config.toml
balance_loss = 0.000241
norm_eps = 1e-05
doc_mask = false
Below are experts of layer 9 (counted from 0) of a mixture-of-experts language model. Rows are named router (the router's row for the expert), up (a neuron's input weights, with its number) and show model dimensions 0-223. Each number is 50 + 10 x the weight over its row's rms, rounded and kept within 0 to 99.
Before each expert's rows: "mostly gets" lists some tokens that are sent to it at least half of the time. This comes from a sample of Wikipedia text that the model never trained on.

# expert 78
mostly gets: "'\n\n", "\":", " |", " Sheet", "aged", "'\n"
router:61 40 44 59 47 45 54 30 54 53 47 57 48 60 53 41 34 60 51 47 30 66 35 37 50 57 61 48 44 48 49 31 44 55 70 47 45 47 54 70 56 57 35 34 47 41 49 60 45 34 49 48 71 55 49 57 38 64 50 66 54 56 43 42 58 56 67 41 45 50 51 40 46 52 52 35 57 52 51 54 46 39 53 44 60 53 62 50 54 60 44 47 54 59 50 50 51 54 55 36 53 50 52 45 55 45 41 47 57 45 40 31 40 42 57 51 49 44 30 20 43 54 59 62 48 60 36 30 53 46 41 64 43 43 57 56 44 35 28 45 69 47 50 60 48 66 32 64 49 53 41 47 43 48 31 49 45 65 49 39 62 35 40 35 44 53 56 45 48 62 49 43 28 53 49 44 35 53 55 46 31 64 53 48 36 51 50 65 24 28 51 63 67 39 58 57 39 52 61 31 42 31 33 61 43 46 50 49 72 55 58 47 62 53 41 53 50 61 67 53 46 57 40 57
up0:55 44 48 62 36 44 40 42 47 37 58 46 58 51 34 42 46 59 56 34 51 48 51 51 60 55 39 45 58 47 49 39 58 12 75 51 49 42 41 38 52 38 52 55 41 46 58 63 39 48 61 22 59 44 46 43 52 48 53 43 63 67 48 51 45 67 62 54 63 53 58 56 51 30 52 63 47 60 54 46 55 30 39 36 59 43 70 53 47 39 53 42 44 57 38 32 47 63 57 43 55 47 57 57 57 57 42 57 48 43 66 43 53 45 33 48 38 47 58 51 36 35 38 51 58 53 37 62 55 38 34 41 76 42 39 68 44 60 50 62 47 28 29 43 54 56 40 51 50 66 46 56 50 66 58 63 52 50 44 52 45 67 55 70 57 44 48 62 55 55 43 55 57 61 40 61 64 40 52 34 47 55 56 57 49 48 53 40 52 64 46 33 51 53 48 49 52 41 43 74 69 59 48 50 52 48 56 47 47 57 62 38 41 71 50 63 51 39 34 55 37 48 44 49

# expert 73
mostly gets: "Gls", " Starring", " Spouse", " Apps", " Produced", " win"
router:50 51 54 48 58 59 54 32 65 47 59 62 61 44 56 37 49 40 32 51 32 52 45 48 46 53 31 63 70 54 50 46 55 53 62 54 33 32 61 74 65 53 59 61 38 52 60 63 47 53 67 61 47 44 48 53 53 54 48 54 54 45 55 50 46 67 53 40 34 50 59 45 40 46 44 67 47 31 58 50 55 64 57 63 46 47 60 70 50 42 46 43 37 69 39 60 43 64 32 47 52 45 46 67 54 64 54 62 60 50 52 52 34 44 58 36 61 45 60 24 42 55 43 51 53 54 40 72 46 28 51 45 58 58 25 58 30 56 32 52 63 46 61 53 57 44 44 51 64 49 52 61 63 56 41 54 46 51 48 64 47 56 55 48 51 44 58 45 46 54 37 32 51 33 52 40 39 40 48 45 52 71 72 63 41 44 52 44 48 45 52 44 61 56 54 25 51 41 47 68 52 40 51 69 55 51 58 57 51 59 53 51 55 41 44 58 56 72 37 59 38 59 60 50
up0:49 48 52 49 48 56 69 62 56 48 51 36 52 72 41 38 39 31 55 47 51 46 42 72 49 54 57 74 65 44 47 34 53 53 60 39 48 61 65 47 53 60 67 52 39 37 62 40 41 56 35 64 56 40 61 56 61 61 56 49 32 52 64 52 37 44 57 39 51 50 35 50 66 65 72 45 44 44 52 33 56 47 39 63 31 26 46 60 40 45 35 50 40 64 73 43 68 68 53 50 50 50 56 42 21 46 31 63 52 41 61 55 54 69 42 50 57 48 50 37 37 50 42 48 42 55 50 48 49 53 41 60 49 54 48 47 53 56 58 40 56 57 42 41 52 49 41 65 38 43 55 61 50 44 55 42 46 46 51 39 50 45 32 47 47 45 42 56 66 40 32 46 64 42 39 40 36 52 64 64 53 44 47 54 47 40 43 54 37 49 43 64 66 48 52 46 47 60 47 63 49 57 51 63 49 47 65 72 42 55 73 47 42 51 48 45 37 53 65 48 47 52 56 32

# expert 35
mostly gets: " World", " Nintendo", " Chevrolet", " MPC", " Independent", "CA"
router:38 39 58 45 62 52 44 54 37 48 45 68 46 34 39 50 48 45 53 59 62 54 53 70 47 42 56 42 58 67 42 51 59 51 57 40 39 32 53 51 50 65 48 54 39 51 46 46 54 63 59 53 58 64 41 62 43 71 63 39 52 50 70 57 56 56 57 47 48 59 44 71 45 58 55 56 46 38 46 48 38 40 51 47 58 46 55 49 70 44 61 56 47 34 53 62 45 68 48 25 69 67 46 63 39 61 49 60 49 55 42 49 42 51 40 51 43 30 37 42 51 42 33 38 54 41 58 40 43 55 40 36 52 34 45 59 47 52 47 70 42 50 59 52 35 74 38 51 49 74 59 44 60 38 41 47 64 46 45 52 42 52 36 48 57 45 44 43 22 61 38 48 50 53 49 29 65 51 52 41 62 36 57 46 43 56 27 50 56 67 71 46 42 36 53 59 56 46 71 47 54 52 60 56 53 68 59 44 49 38 45 60 61 56 50 56 50 40 47 72 63 49 45 51
up0:52 52 51 63 47 47 56 49 40 58 25 36 24 57 72 66 47 45 50 56 73 52 44 57 53 71 41 68 40 52 42 51 46 69 53 60 49 65 51 51 37 32 48 37 57 38 49 55 52 46 45 50 49 44 51 57 41 43 42 45 61 42 50 54 47 47 42 35 49 47 40 49 66 45 31 70 51 50 51 64 53 44 48 48 65 64 53 77 35 38 47 51 44 37 61 63 57 37 37 50 58 55 44 51 47 63 55 48 39 45 58 47 48 57 37 61 56 40 53 47 40 38 62 68 44 65 51 70 55 59 47 46 48 47 65 62 56 49 54 42 49 41 48 49 32 51 33 43 46 40 57 53 59 56 47 59 52 48 59 21 39 67 54 67 43 47 49 34 52 42 36 47 49 46 34 60 53 38 44 65 53 38 63 34 46 35 55 56 34 65 56 71 43 56 54 45 49 51 62 44 40 33 55 52 61 36 38 56 61 77 54 40 49 55 40 37 51 47 53 50 54 44 52 37